config = dict(
    balance_bias=True,
    norm_place='pre',
    norm_eps=1e-06,
    rope_fraction=1.0,
    warmup_steps=200,
    max_steps=7143,
)
Below are experts of layer 15 (counted from 0) of a mixture-of-experts language model. Rows are named router (the router's row for the expert), down (a neuron's output weights, with its number) and show model dimensions 0-255. Each number is 500 + 40 x the weight over its row's rms, rounded and kept within 0 to 999. Numbers have three digits each.
After each expert's rows: "raises" lists some tokens whose logits its average output raises strongly, later layers aside. This comes from a sample of Wikipedia text that the model never trained on.

# expert 26
router:453490556537520486454507518484435569501496552489505437501495509546514472456494478442523500475453544547499500502587514475499483461500474496555511480491530490517496457493416487560569524553457463504564511460496493498540460530583537487467549521425514544553468562543465369481523486478455473515552475528530502514537424442408543506559540475487478522439545457551460488477496410515455499537421514564454509528469506457554420509441420523532458543447510558484466587543554493534460546491521514483499507493402539477497445455498487504443524497452524488519520459469496507450492465520533397554534489511527531507482575547480494553542496473511535552483470475478442522570481546543508485462510525493497502506370487515495475512552553437528400464493516496553520530502445485505526534575498476
down0:515412516525564481587436466497472446484540501527534528529493520525528488471476477474528443439507508476422532507525560557550471585449525538552517514539528540534530509570507479521470468506500502541544480507468580491511486502474511508519557541527440432396591507487486492509485556448517502439468572464495450463519531488558471504416502496493532533518521481485473455490511540536540526516451501562574518516489519495522453509484539401492548542514511488590468514480522506490382499574505501533560498410496504518502495492466539460478559449475479536448510513558562449517467524447501507475543492553464511566459468454497480508530525558428581543388533521467538462474493494551543460528498489497481456509522517530519516467559406463492529457489428568458464445550544529498446450506425532
down1:601510558501482482511506527438501505478544466481502504467460486499429485543485545515510491518472484566490514603484565495515511547576455485537457538473478465540532483583589556518462534521478458499492522536558425500545487537526517537518519496511531517577536538526470543526455476519519416554532544457554500524490415498467505452511499469526405473514549417537560481506541483458396485519517514493452502481474482505493513524450511513470483542584527515519480454532536437493502528464441551513489464497527542517484510392478497517518528556541453432455430453535553502465502507476518537489502494448472477608493479438618486424505465516524483479515566508455477512539517511575477527493559406539490435491520502453508526506442438459425484485461549439542435545461489528441523488505482456
raises: "-", "\n", " and", " of", "===", "=="

# expert 30
router:484529457473516494430480503533506535487548527488538478501560475585518468447454452466547478458514543556478463534538474479517478462512542512502462448484481517481555503555490513572546497478462481532463546503550488563443490466612512483473551493417460542503498536546489375481544540511488490475542490552494369419563461440448459482507616523475490492525510482582415528472503494526486481478495483491532520507505460483499425473473466521574506544522556501466516513532493485509537534467528506526439493460439558444481609499487500495456552471530518477555515491534536482441466448479513404478483503514502516485521466441563464487507535519531524475485505458429576519533510528525497469505543474524501581431519480534518483460497588531417532490518527537530511560557460476455566564500588474
down0:528525538462559503445529548421443493506523480541516445508518465481443523588457478518480559562569539492485482428471527468425496513459427532501493416473514442489505504486547491539456429506513407533504472535504519495480519625468543454444448469536542507506510519513506524569464586556503538511471495532505516501469543521495527516475529477472492478545532494492537469527477445461482540443547540479444498492561551499517485566459506401470452458520503454561570506513542475465534471492454475475561528515545474509490484476498489531532474491523508483608511505460462467488558467544424573485469541543558528475489489492463526484463498549521466476598504468535504467535481570516508455460568479522487452487480515466460616518471499512523474512525497529448481499499607500589473558406415461
down1:496515447497470454579506451487475516503523520476419460560519531545520499472515562517546426550365494498454440505482527457644522455466539505512575457531443543519503470473526556484450419414541494483465542528529505594487446487508536486500586392446553515497477509496497439574496466537530441552527452532531476485444469531519511492566503491551522510476530459438445466541492507511469497514526510516475549471516493531497507519457516417553452532485469448524486526543441517530453441512437439541552430446452532481540441543449493532533499508485496486517495488482464533517509520475507530509566501514499518539569510548507533521443437482526530480451524586486523499483533396499480513518526473527527498518537471497516504533473578475540507538438597466507480540470513457441502557483528477
raises: " and", ".", "/", " &"

# expert 16
router:460528526555540462488502466461478571433518579521482472549503458540415476456468526530512460494488506518492443570520538450537465486504541479520461500452591468468509515529417531457477465490534468504484507507542455497484449474441534419462509503440460497523498538516488425456497491425478495544525484586521468523454464495361508498529531452504498536420481419501505514533447492454466485510526454502511467541507508508482429486421470536496432513519543524494509542520522475479563606540526528598495514485487547449456472527465455464486493478541458495543498420450525475428381455528505437504508511515582523525476569496503493505475474495580555519477473488483492534513496500478474478521515510518527535524467499516473473475474602432410443508479504469524494510524441497385493551505543420
down0:538486520535523570552561494481508471488586580531523466529523527491482506448473470487495496553487541513522491550479455470544576462456503459520478522425447428497489521547571521413524493540450555499484492501509494497545466466484486495454509572506464515479551536472468455584491501490514495469517527543532485501515479583511514507470527532495473557549506491466460492487511486532491578560420460541450502511454488478491462455496483540484549443475523494457523490565459435454505464464516463428393445573544494522503516481552570509474592600466514454507547502571495564551535607427546491521518497497508493483514442463508496436533528424533481538475454538449570523443562507484493531445517458501540473518516469440449453477503517424463422580476468494449483524405479541558492497538500522
down1:403486554519488585481454495530466563495410511539471516532487465534406481497491411468417427502580457527504541485492494503548462495493496504433508431499472538496513483448472481500503497505432447453537486576512447484524450523418516507528477579476429540502484518430471548490466486483483507425519524551578544534444469485464467530459539522487494518513503499510553546498504433459551405469531462463507510480456462546520522534471467534427569462471521524474515526567553572451524502531552500490557542528515517537496463473477559468494475526644479527521484520471503520478450497517553530533492482549439501469485509459486487535507436500504471522451465547541451517480478482507542566483491574525439545586562507485445467525475490493446542589431512490457480459476439523536492470433514528
raises: " (", ",", " |", "-", ";", " in"

# expert 11
router:455546569489591394469491464466539538469521494507476498589576504531468531425492483477531478559471498569504438517515554398576511479484435558492455481424536486439497540583465547468543450493504487475529595527513416482486527544489496454443504516503516586524478542539523454483421483476453483494486496550502420448488480526447534468509524431481509567449533444520527511442464483453544426506509511506498469487505455440484497492429482562551474485472512550507492530508559557461513535492552524548455497473451548484487485488559472452490548540490561505512514482444533517493476505501518427511519521475493570488494552470555466525492487539577511495496523553506471555537552497495478494524577413501483532443415505521493386471519525494486509491514525508547513559520501495402497534546532461
down0:521497526522439483454502418488463534500515512474511421498615471375469461504493524540547518478532516462472499518440392422490421485498544473583501564474498490512560470404469492463532487480461475431478511468526501499569482463433484526461508521531572477490527525506468488471486484512536505484527509544476551515538499464504563520562414511508510487487426556451530500511545444479517488473507446477493519486505470468529459438520539442600518509518460512507479531460498489519484525446525525456469504454472499589490513481555557518491504489475569497511471497460477570580466556452462484581449500455585526504502490513446454502462438479455557534485446477481545602502525572493558519455527488523458450532521395483494458542483515506524590484493501523532485502570463484506539440546530440
down1:524485535445502550393538489488547469504585552402513539497500485497482498543583474533441486437507559557531517464450549467522474531536487491562520462449488501491469487530477454508494493520505429537567496529535512490544512449564539558483539475532464462491526496540527421497553550477562502495484459458526550466521535537498457510499517457460449496564458448535439468511489557549473501568495478451478593489496579433488447496455554508483486487528520541562552451508475567499483392446491485528443557558525571617486488426553506550518568499421556482483505544493483542499504544553500463538557455523492521560492480565496433476471461492486492596524483544511496496536511486572475515513531513454502462460536489500459474546538554469561433502508526501510562537487508484559480528483454446
raises: " the", ",", " a", " in", " this", " all"

# expert 3
router:448473457537559427429480453589554504469536508455472528584517491509478520474529475428523478511438539523470447506527528480523503441428465501547480434535568485476491475540448540512504493440527476532531510543564483484551471502499547466415547519480492545474460549541507454502507541471456487567524517549506493438498480472460577496480465482513447527477500465510546488523559501509407408547471452467447480501466489452467494537440459520556469589482527454519449489530505520518517561476580534551469490474490532488461501488482458484506519484528500503497551371505489456455372405502545439519454563498544515502451548472503484535462456530535467518516544535425507580501488521478442458502474492477476479466430532557478471470570584487480477507510475555562564528538527475465514556536487468
down0:524526496425491581574551523501468447527532533480478461541478469570492477611496477539508493481481471460549459502502422494491523544431579484463410522565525536548476519480521552543531553536511492452532559522561430567491528558546525472516487505487553522535434452531534524521509453479486485443478549512502516480520539486527456486553486458562493541548465510532473436599485493542498425461541541536492543454512462536508529447526468573538555548515536591597530455445465536508548504549511470527513445473506498499471418453467447514494536523496515498490527521484510482599562447504478495404488560496498451499550489531527460462510447556546458559497482492448439491457548505481571484514561425470494528511418455463512491496525502441510499460458511524566466489430502507503445466491500538
down1:516480545498595506540552562474470508508582488497500513446584508465517522550497510507517473501494456485570482530473475485445556546513479455475456463495511495482546486520443465523451476546513478504528464456503476483494514480455563494463457554486500483493540495502408508529512500552607559530476563538435515427548496479471576518502491476488543491549449544530486442519498484538457438463596504535507524528507608417524544530429451537518487472465542475484539544491543493540515501572477561556536454505460451502512435484494497509498552502443550539497463481515536451538538562503498602491476502471562497509526525537516529512563547525466388559510522479479488578500560460538506595505492525508468478445435489489469555509538585502473513552438480598515480489489577508420521551468478443
raises: " and", ",", " a", " in", " to", " m"

# expert 18
router:512502505503583451495422482529467571500532595509438457522577524549488480494503506459499518497436493569445448507544526466542507434414494555517463550456553478469480439522479543568504448490516466508558494502520473523562484467485553443461495515462476511495458575429510444482475537479434512506492565582558488460479494527442498476542582436503458496510502477499447509523492468527533477442447435533475547465515466508504428501471492573467476516471500501494487446507538504468544521469514474495449433562475518509495571486476486544499535489567483481494526469421593453479401524521496475529561542459554590539477514435547451505504499564549515512525491523537534574502508591548454478519475526553471534561410451489564495461495527489478480427512570513555538535501477486534503503581512478
down0:546474478484553496503453508422509512538580413544476545482509505516514507510479505454482522551520455484565482464527471477463491487521459512492489511559458446469517593540454563526485543482445474499494514567480474557434447590554408540498497442445451583543509576547468479518485517571459474419487500510486521530461475473472522486475506489522503527524501544475543508519544506466559478446510572495479466552508493470543536521520532489511563388494576518532536475592508473495468445520493449484488435483409430500530521509511465461443536555495562557493497492455459561546470515530499483516566540487433487418584518479521493470516489450472535453547527549511409466492530495430442452533479470512409521513457435496590499457467563531508539477523443489542498507507505492565515462452479513
down1:451481540470456499414445508514533570610556502522504497442528494542457492462541435465514593533508450412477497437437483418462506501459567520552481498521433500548544451510503506523505496528493490501517526501521484489480498447462488494451503541513414470545486487563490470515517505464529548503633541442466415491525506568473484484509515518489428498479582528523430445460486576437531466498477484497390524423570482482537481481449422559454547443595522526520465450551545496457533429566444522566477463542511401540439537531542537527485456499493533512484544522488520463465530502553503470510487509456534487468470536455505504496515557500438497512499447483522513506538494513499521518410488522491494586517535464489495506548456471545521488494442515419539495475512496483480530497489511492
raises: " the", "-", " and", " ", " (", " c"

# expert 29
router:429534482446589438450492465537472522493535492507496491555514541512437473479482546489522511537461484545532512565584473486506501426454496551490473461484501496465554517475404579472506473517499487550507531473569516505498504482488495488398538488459465542489490609584482361454454501463456496541517538500450513464557395474430507508480567452501431512468564498538479522492535488455481471541494480484468464484529528446447401486467469485532482508509513540478547571488556522516545632452512523518456477509496540445391503464450495502487525506552473451487559518397482439496513439470525460506505551504498485573452533467516405496471478511489496528475459506481461527521450503480463444528518407499480476523539527473545520511502574478467503512479471495549477495521501483506541459487460492
down0:495502591423490464525517481499426511412431561519526515464447554493507504442420445534485453499488488432468556520482503539500548448527479512432455505520433546474520439448501493462504512477503535493531540448462471539422470473484531477625440465501501488496492517471533448520548512432475548550485533493460435478474450452557551517531545608512494545517534521519490504519471409557542502516507514551513477494578472492411522488453484504456432516497465454517555583457511537425464547515466459460474532502456507462497421398487514444568481507560536411507476549405490513431489501522490555472527544428428513478512482558508510454520457500516533452509521474480521543510475488527472492476541518464579500522519580526523525520505461495503531529534414507484493488491516535457539514487486484
down1:516417488480513454526557492544521505494558491470543495405469470538551524460499460522494539479493476506530527515552492429479515472571497518514490457468511562530494433517539497538495576429561503512546435545512519460474523446517486540588462541505479468542511462524596482441541566480541474457518477507546389520469512546515394536500512496554498467470493486517486554473453521564482550485460523553506577480530532516449532507495538532558446498411517541529525451510457431512504462460495529463487535421491477531541373506485541448543497487453449442503431534488482549443468529545479537494485575448466465508491471483456478477568458525512478481460457472551523538558546482512483522522545518528571549528450436467561426468435472514501530488513437468524505456467510506429522584539499460
raises: " at", " and", "u", "and", " ("

# expert 9
router:535550509483479483422401477553525490444466545414507530591492505513461454453445527461510481478483487510446556512546563469531480504480494519494492481447499516493556469605461548560585442455589431549549570505524467489449481528484519440401564512500501566471512496546455430421516508424465474518487487507472430445484544492486512453504538458466489475519501469518519512498487431447491454459465501512477479501535466500471481519462503524523469473466476529515482533524468546546483491456533513555429488492514546506501549441479471486478515463557427541530532457471571441490456506448454442453481578504553557453491541461567464531533506478596535518526459505443494581525491557520501436555520406500542473514515509523511451528523539456450514486538514440546551485496441530490476568506494441
down0:516538551443513519472489480499579481534516459473526528569503499516452530513467466512408497510461485495560468439518498563528523526484517430598488537509453529495509450519458586489550553481518534419457588497430517521450518489472508513506488437525496542533465482505488505547451537495503489453473517513441505489484571478527500520485483407524488470518539512566519464497446468540472427441561466557545523546511535545486538475533493546477435454582466445565546481457438435448544466433492452538430488434449454582606527476557473531445582507492482496524436541500514520496498526453472544492494493514488481532495475476543459461594490512480466535459451496460461482553479485534375495465456488455457465496572499532559520523497517497534560540500536489511557502512542500513429476438551527
down1:474510507609520466513454477603471555502495518506546449490505522437408448534544509538469438532485457515517519519538458464483483443450500522473462479526482549460540448550520442474472542429518491412454438513472576467479509506487463551510490498591498509496572461497489487548454540534531498467541542510541491531515459497479433528472491549495425505450488538464451485486415501480559490519479550522560533485485554513523505490523489508465468479463480437542523447566477525567524462456436524485495470573459473579559522557431486487515485457459487465494451474500485517524637521494488477543519449483503544515481406550492514539491460558503530527507518425541493491609414606461487463526405516540532519495478453521472511454467507540512483500487432475482481521475472507432482571522496483
raises: ".", " (", " of", " and", " Total", " that"

# expert 28
router:425514548513515455441452451499546484473524494474474459533552492520475497505554493455478520502502454514494453530506484507512506494473472536526490465525527516480536502545470508490475534484454492502496557513504520533583488555486456468420509531484478479477509534506458469418449564490474490455518557521521520441469496463324484465490492404543478526510518464533493508466437478415512495503436491483454496503507429451492363540488469503610477513511566530526492518553541473488475546477557557525437487518464613511480516514500436512481477529519512467531551473448477507509421502505536433534592519503507475524490494413472460480465486499575510525504564582504460476535549556535459474502488435516501520498422460553539505462533541490489439518574495512535500625502476484466548543539474420
down0:470410491498523538513491491533546530515425452536504523494490532504546511523526495525500521466513495440493471494497453488532521449494485470531530510539484536487515556465544500534494468430537468523466438521513432526541492500409468523434586575541451467553504463553567411508520461458572413538516532532367393488505428410478454488518458464434472494515515523488525451481559512491515520530495559433481553504554501450527507445588468510381475498517502495503564454463548493523554512518486482459479495557525529557558439573546445549480519473437489525486531447515534459468510515491487545533488473542461537498469517488510580512499469501492521488447551510446550487495506534550485559540523487525526521473449488499501466486589463520476405514469507529517506482464600521468421443474532510
down1:466525516463529520492445544493532446489438430518494501375515514482511472510532476488491457582475485536553487568489444398511523556474470489492506514557459409592452560493641391441492510463428498501513435500543474532521492426489565527440457477527495502442540513525545572565538481503502570472423510496493508438454481500500469544479535496485495455498427461527482440536494450489525484503455516500527470496490519530553506516512523466516471508528506545489519509492536474491414509575444500508505570575471507549431462505534472496481511522460546526522564518420493534533452523490465515514557479467506542528560412501472524515515462443541415535531483434555479515499491508480508471478543520526459469531488572498503506474495554484586524503478467497508497512430485474476483509520412590
raises: "\n", " 1", " 2", " ", " 4", " 3"

# expert 7
router:502559530544549464474534513536512511481600516499478499566608514534505537473481496472522436405461495495454493555500498500556530503462467549471467501484520478451506453496499541514477456458551490474495530483492441511504505563502505476453464469520451530468450535498432353441582532471479479485562542559472418467467469486465469460503502463542447538450515474548463502502566468451476486493481514435515490489534510480520408551448468512524432576444538521460529515528537487474469567533564522423485428438504627505449477468482456557456465525532468528579503538503584509441520438513526488497527546441529495493432493468481459527467462535503485519498533512513563506525487545450445461515474410510501505462520446514515405498533581482456445492558542475514555489497501472505485489477514487
down0:528502496473528508506622481463499522506541464429516549556512518543469503489451539549399536551502585495490495513504571525522434509533447583560530519526418534449444468492494441485470454464499472561501482495488516480486488442446527513520465455455506504499412474507582444446505498545500444483506526490516513428476455504471441480518519448501492467546557527455481417553493528522528444504495608464461437491556500521472443454525477453478527519578614525483482489516543510461482578522494446511531587467570474562492498509515551511518492509516466449539543416478446492505555507463496478438478483489517483520562509505421500495425497473529519511524505508471500528477466492507596537526511524540414465454454480527561521513435554515509494506467466512493606485567514493536555544529538531
down1:493497503476481464491542465500502420529491614472464550437465530459483488544556485491464480429471457549455476539557453502495462519507466606503474470489475486445427478474460460387525515430486473546509541480545498496487488424498440469509553440450475539517536492381415480541485513536526550526505484580558500527533540519483481543419455428474442465520469412466473507490527489433547454402581537523499475482495523480567469464519494504555497546445557488525472502571462519519406465448574537477468508505552563474537447498562525567512494528491499473540464411474554476519483521517523508538459470474540441483495535469532491510493484487528541483563510490450526523531509497493529487493541478505525570578505535536536485557496478429507529580512481500514530525512475503539466526521504427
raises: "ag", "ab", "or", "um", "og", "ob"

# expert 13
router:432600538548496424435441458513542516512551487485460509502553504486441498430503425522481473492474558531546456516476503467546448490435443570479472485483545518462522495576455538537546479472530468498514500496525429479524453515558471451460512477431428560484437540440437487472484476471430484499461532540467501444523466483382569479495503496472466491491469489528453500478466453478493492527512534491482495452477520513481468530443517534478461527457518476504456536553476489539463534485531521471425495458485511471471518472458467447489448476539506507566537435483529473485485446563524371461553550484569556477447538495514443533427552553565491492542500498493577510597438526574490490540511472462548532472475516540522477507517557420433495507556531529584499528556452486467526541494527467
down0:510475472452374501471509506557551560525546566520505498506498436499560502533426530552513498492476498472531527526464414518460544513497375552520485431457477491571460516447492451520472484519504515488530522477525452469499547472481453469461559539603465572556557508463567581535499520497539444493482496500507540532560559487577478521447543458438500486510555540599507493478502541501541513519449496508548499510530532445495450446494404399493492484433495455504446466503550537464530556494523551483484535428486456532506440467511499530472506425536524392533459508538514541516443443472514522452514462445447529435499512489537521545540480446431503559475445495470512522525492531510497497469480469525464459541506496536511542522422465494445496439542478516459570534481489516513490456511540531
down1:551451503450569440586511524448475477454540521466458536483503439476546542472493455555458477504450448405479543469477492533458484491517445464462502531445479443469458493468538553437633509529513506549471499555511481530454513469430500510501481516460500471492524494461517571573512513483471514511464482494468559531452501547518554504453509495526524461494482488572453490552510490490522528506537456504550512536443511541478542501483554540513495513579523447465480449495582505442518397535383448478482513463540593576457533470471523531486562543470484427508461458487514488565480495438468440555490508508455485539528528495504509574474486499564480522491514457589447487456515499494476500556509520460540508594456550492509584500500568473511490564496423522531579549466560474479485522552508528
raises: " N", " A", " S", " C", " ", " M"

# expert 25
router:479539491443518459475481464560568469485479520455535469526507489520526560519541471477521514502484486489510484515513473429550476439509533549565470513495558556489480451548514537527515441449512477528530540534515444522503446532546519459453559474512512530528466537584493448511489548498498456530550509550483521471469492517418520495517502486502530590487507476551490536479539495489502494552450476496451482478466465407489417522413519515595510552494544487534472534531521473554548558478495471541447504505436561467496549519443470532485523517566546452497536468475490491420470443501461410502501516453563521549502600404465496528453510468528515488536480474445565529569470567473529473557507433544511501428450488524591497532545602432441467502558515547512505580523448489437526498575559455
down0:500467541551545501471444482483544512475564486527525510545470467417505442458557571487528507531480514520517543537447500502502512454500479555563552561472515438467427507444411533464456493532493536505583504496556458501492531455479498556497507566517447561445523539485553531475610384473527512516533540538495420554492502517502503571503481484488446459490436516495513531499548535518463584496557539440519552499510491480498481486584527507487458510520416492520525486503452466459412508450560501468475523402513517487550541446534514395517520481485443493499529447514485503566501482506452484513445474510536428530490504540482451484484527544480487482516465484485538521457564541606489463508526509474488475554583524457548449418491507551479513476404556496510454485524490535482454553460451555
down1:569490486547439484505524442505517490497432465442506576497428535492507528566449486502498441482508523467502521627506506528494459498543497535523484482611485521505476468540521488550506481452520497526557554507523485504488512557498618514470491474473520573506491504451560472516490503524463430468527510541499539469442476486509437455497450461537521519492516490532525475525524545515495543486479544497463613518499567474522473541534513493528550520500352482501574475548524490476447480430433476551490516452442524476500526534492521524559480422478490543503545464507461481489486487490466479523384497454487482478572465452553451464522575551473499509564460425406487528551457528575521579522466500454604548500523524508574483539474509433546518526472539518464514528538444526502473541521511503
raises: " and", ",", "-", " (", " d", " m"

# expert 10
router:489531512528509439426481493511608486443541485453487416548545470512452456462502518494454487504447488459496484572544543461536480456489482545450479454533520506470552499505469506532498487545529485491512565478524463485567455524526512472426516521464529539490474543535501422547524498538434503466551562593520501450488453461412537494491497507487500540451482502591511527464520537490497449478519533472444494465471503434512478479453459516493506527479545526462531519509513443546556522474516498562473485473462527465470496453424489470441543502573537452555471455459520523464378392502480404480563512508594560521473557428486454530492526490499507533528524547469585555539514500536493498538519456461475476495543546511507465496549575448410473467481547508543512527582487526517536571517525410
down0:558488483467469509538567476566518549491491493534449511520535431513582487606498522499495547535508531545466520474441515465527501494634423502501467499461495489487497463409496499492480512517476428500507456530533480513555464465504522590446520511560513469481457518461544518499474502533472505484540585509486472501463532541444519501474519466464455497489431501559500536514541495441432457479517427468431522487549488489456559557477523485499390491491556546449502468505566500550530555493540505514443463480478425479474584486492489480492535509432531540465445471520417532462427554456475463443404542470507468522560583481476524491492535503518525549422449520553450467483432480525487514486443506475429510448572435540488503481475550496477519490508488477405525414456521507458538461485484496
down1:521434572498510447495542537506509480550508440514514495499528458451448499478503492505455504523465463380536574517542517496500488486454546510540512542491485459488531444550507478545528430528516439506473558538438494504543444527474498481498565467511519480380518463463463538427526504531522537431443557509451518527507452456451622488486543503570542484515534562521493459469468527511461486485535473535558495474550556460561501484417533525500574477411447502533525353525486448512469458558504486470550512564525478528507484467482425542501487523525499417549512525474487527512489485469489489502470503465582496506471480550490477516422559524452511434478453501486537473437525477542468502504509587486498474503445481507517488464455550468549530446501464472498408551468513536591562546493464507
raises: " in", " and", ",", " R", " B", " ("

# expert 2
router:443551479471504442513462487529575571502503565473490449546548498476487493402547445453469473467432570518473506511530553489510479421488490503484452464505542495457475471561487504481517469448576453560487517527515494482546481519536493452426529517505464560434464546571416442486515512553482481519501470560521512447521505447466511443498587455519508533512529450534478590484534484432495499529433454515482535566449436482473499473484495539567491577492532483481549552525554499533496509466520456613519512490416592467456511476469449491466587500492534482533525441478511439502460499503540385555531556477491521523484555502519447545456478446547495507498497466543505525547507547517496447478536463488499538527473495511537448489519510462509467511536516539527510578538509445461510583550569416
down0:507478505509512455463508445579468499530568511555518523598459472516469546526453454519363501497592482459541470491466553532488564531542471391474533472509505460476551492523575535487554504522500516527517552521544496539548465502480517474573512426485466521550498411504514500486432577506450535508498479543491458539503534550494511449525544471476510439557461521530458495500395475523553449491514494463470432489536464515485477490489414581532554527525531479511468510520473507515458497540476470503525452501477505512546475488501526482526550486617479466468561483507471495555497467461539443484531534511493591605559483527472495509529453515512548419472536451493446476463616519488468412511509520534517460500553457461522524538507456546520556509493500447531505471547490578516506451501436507
down1:462514536477539466492470489529556539519504552492454498541449531537442487494526530540515553538548456496410492584455529535503455499446438466528525547494496496479480532456497527564541544505623569455521519525454477496452537566451484570432543480477508494523520496490435508467472467489433494548465501510441547530591512542477515475487485453476582548538474468513568528579462518420462490508555510528518550594448486490528571468520474472556475504482511479494547452487499488530524528477469494574475549608512477554487500489493490524536444478545533469517519539449539513530466476484437490521525536490424446506484452491598529487504444415537504506486454465573486534455564528485436494501452528453538542515423583513460459500531443534521575484418478485484537473503517597493463490503498481
raises: " to", " in", " as", " and", " for", " from"

# expert 22
router:481594529524540467479507481503585503490504523446443507515568523505430541463461487471567491482436506530461511574467456454501470469446490505588466485436550523499463491555434531510529447486536463462522504440506488534517472480586467450433543508482508525511507586497508467514473526483493434570542537567487431492504428487428555466524523481495482564495490448514511582459466442478510484498506524494506484550525491531464406509520392532554465540528513476534484499561519516446452549411538505491486432450461544519428521427521520494438514465492540519507528462450480451452489493549449440451545527482455534509485486463547459495409436502531506459540458497520527577533572514516416451494479462487490570509465481496511477496493592466437527558512509507541564503515478449462473486493558450
down0:506487503412533455436542444484512559520520538467462520492472451541564538476424505417557518500497439486498469470427469529519465521515474468493519428509601462495467530483532473540487517476503532519494572466484509499489556525611517561555551474515488449473467478539512475488593470469522450457528471489476459475527460503496499465484509444481434581524474522516534523431481428481471433585479451540470501497588472483491577481515513482565528458531480490478497535502533583484509449488557530442479539482434484433483549421559460504473473502446468476517480465576447526581425449482480490566474549578486507506471539510507520499514517504469507451472465491533462494523543507553527553517511467522539535543460515521485384453461443454488529527454554485573528510482441437560468538530550532
down1:481434579488488547491486544461500492524488570403524523529516517455451516511453491501515526524486577427492453499437525516461432499484586500516486505537487457527492496493551502504444497548595543491498475468499527505474509486544468464442499405525475429482434501411575572551527418497504505521501492528477480522477428515448493547558436475532551521521466493488544497495438490513560457436526485480529540504422549573531454488543531426594507451540519467490410436500511451485503577568468469459518453433512519536442465488512493484444603457535511512553548471524468463553550586565431477544452536547494493484493559521551521489519526492495495518530484476498406491509547482543560455536458517499462535552501490482516525450446520491489507494505517519543553513551472479573501461482486544
raises: "\n", " The", " By", " In", " This", "5"

# expert 21
router:401525498502522489518466433511545530461616518435438451522559483550450471425512500486531499505512526572536440544525538439550514518476417507526421471512524484441489524584441519467511559511481459519521565494496465495545495482521448493480524521449502515484468570589504441507484523484454475496542535563558489463479485437426508448518544485520541501500566489515476498513538447484494481494391507507524469500467427446451473501447411528506536534479465553532522486527550504495458508486469478590412558469428547474531470473464462495498526458566535467535510471521499460482377424429436454538577531485538553494502513499521417485400466476515534496492539520442499527515517533503450431516527448507529533518486509521500483493523531506438442473516504539509537540511492497504538525541543462
down0:491502564466456548507439502572501517455500496468514532511510493537493461554493558509493462483497574539496536555496450580505401527513475585520419572570522476493500495496560472463453506511459542575509547496413529489531434542483490501472499440494480529544465568452485494561504565409503487487474459511478497483473525456438469459553532464566548437501511563560495455499523466443481495432471538472496509561516524532490527483502487428511482454492524488491543442560423449562509567455516530534539514555531487518456469457528474581489583410481508489494488440487486477544510498576542429469434476568452553488515505508547416488517542521482529518489541462566470531579464521546546500459509529521537550493506513511520441421529482521505491513532466477486470548466521423584533504530570478
down1:494572489501473481509501451450527515460578505491468544531467522453475511523436529476492507446479492511486552456396513531512472543595485469510549481526533478543491487470525462480354535497511492550527527495530457511494461525461560442438494473520538512520492577532466533477545575476499478546505477411478557507527441567513499503474455494527511569422465504533516476536473504474552488472686483485526523514448492544498476514508588460535504527543593534506525461440419535483522521558516487535438527577555504505550473526538521465507439474579533546491521527488592547542492469483470469582524464549453522522456491516467528497542497545518498509470460469470520488532532462507537558503460540494496555488474497512534503464479546451491529512478520420498449490465518534489453595559540534
raises: " or", ",", " (", " per", " a", " of"

# expert 31
router:523571464513572465431441441539549586521547516480511507521523514468451546525518500464546490505491517507457491542543497468571479441510457569548497519444485482506485487528496492560555479509476481487464496516542492487515477496533556498430525554440502564490461546481466462573421537483431507488516488516527442448480446473472525460536560446555474505483526449516490541515414438395518482494523482445486502512538435452507486470444507525596460555438570531546466507520480427523513515452498520500474537493440603525495486502431453451502500547552533492503504437495543501431491456511502452519522531463567502525429483394519490542497497497540540503515459529515461500563473555542508493486507405520482506493439525531440479494534543466433443447506553509593513526537495467407519533539574440
down0:479495524471523464477565464550548554460507519442529489443514440441468534487484452531464418556559488513554519502434498550487554447475518431486542441499455464512520485499524465446524483508488464438545460527545521511531494479525500525490448502595482464546565507461465496502548551470454481484425511526540553463503493503546537576491567527478451466523518482486546478515420536444436511520487491478471562448537481482522551447478482482495523510558520560521516518492496494517431474471469519504505516554509501491533533556468569489424401477397566540473458492571491472531474516538495557530462557453520513527463528554543521514545520551478466462509528508483494500453522542455501476512485503448497476540469564488415541439509467441435451494548527436500485428397597413489535547569566558
down1:504512549571451531440529524496511525488465517524522458507446448544493503485505422533502577495457549569484427496430473524551608498512491457519432478570460526484505484507502488563451483484459551512504468516439507537484430490531487556501378448493490490464475494477411535503470477473500558533421583447575467439505500478501566529490497479570460474484572490497562501466532484517505518499472525404507574435507497509520525550550534508431545458525554455571476460475458477424498443522472460463489499587467430519571507446538499447491516490483484480508459499515496474543524464440503445471541552516493584525534444466552452475537493476398512476443521563512511489472511505438437464553458537422495502502512472515481523507499505545487516482438468534456528496499592490493479557517468471
raises: " B", " T", " G", " and", " (", " R"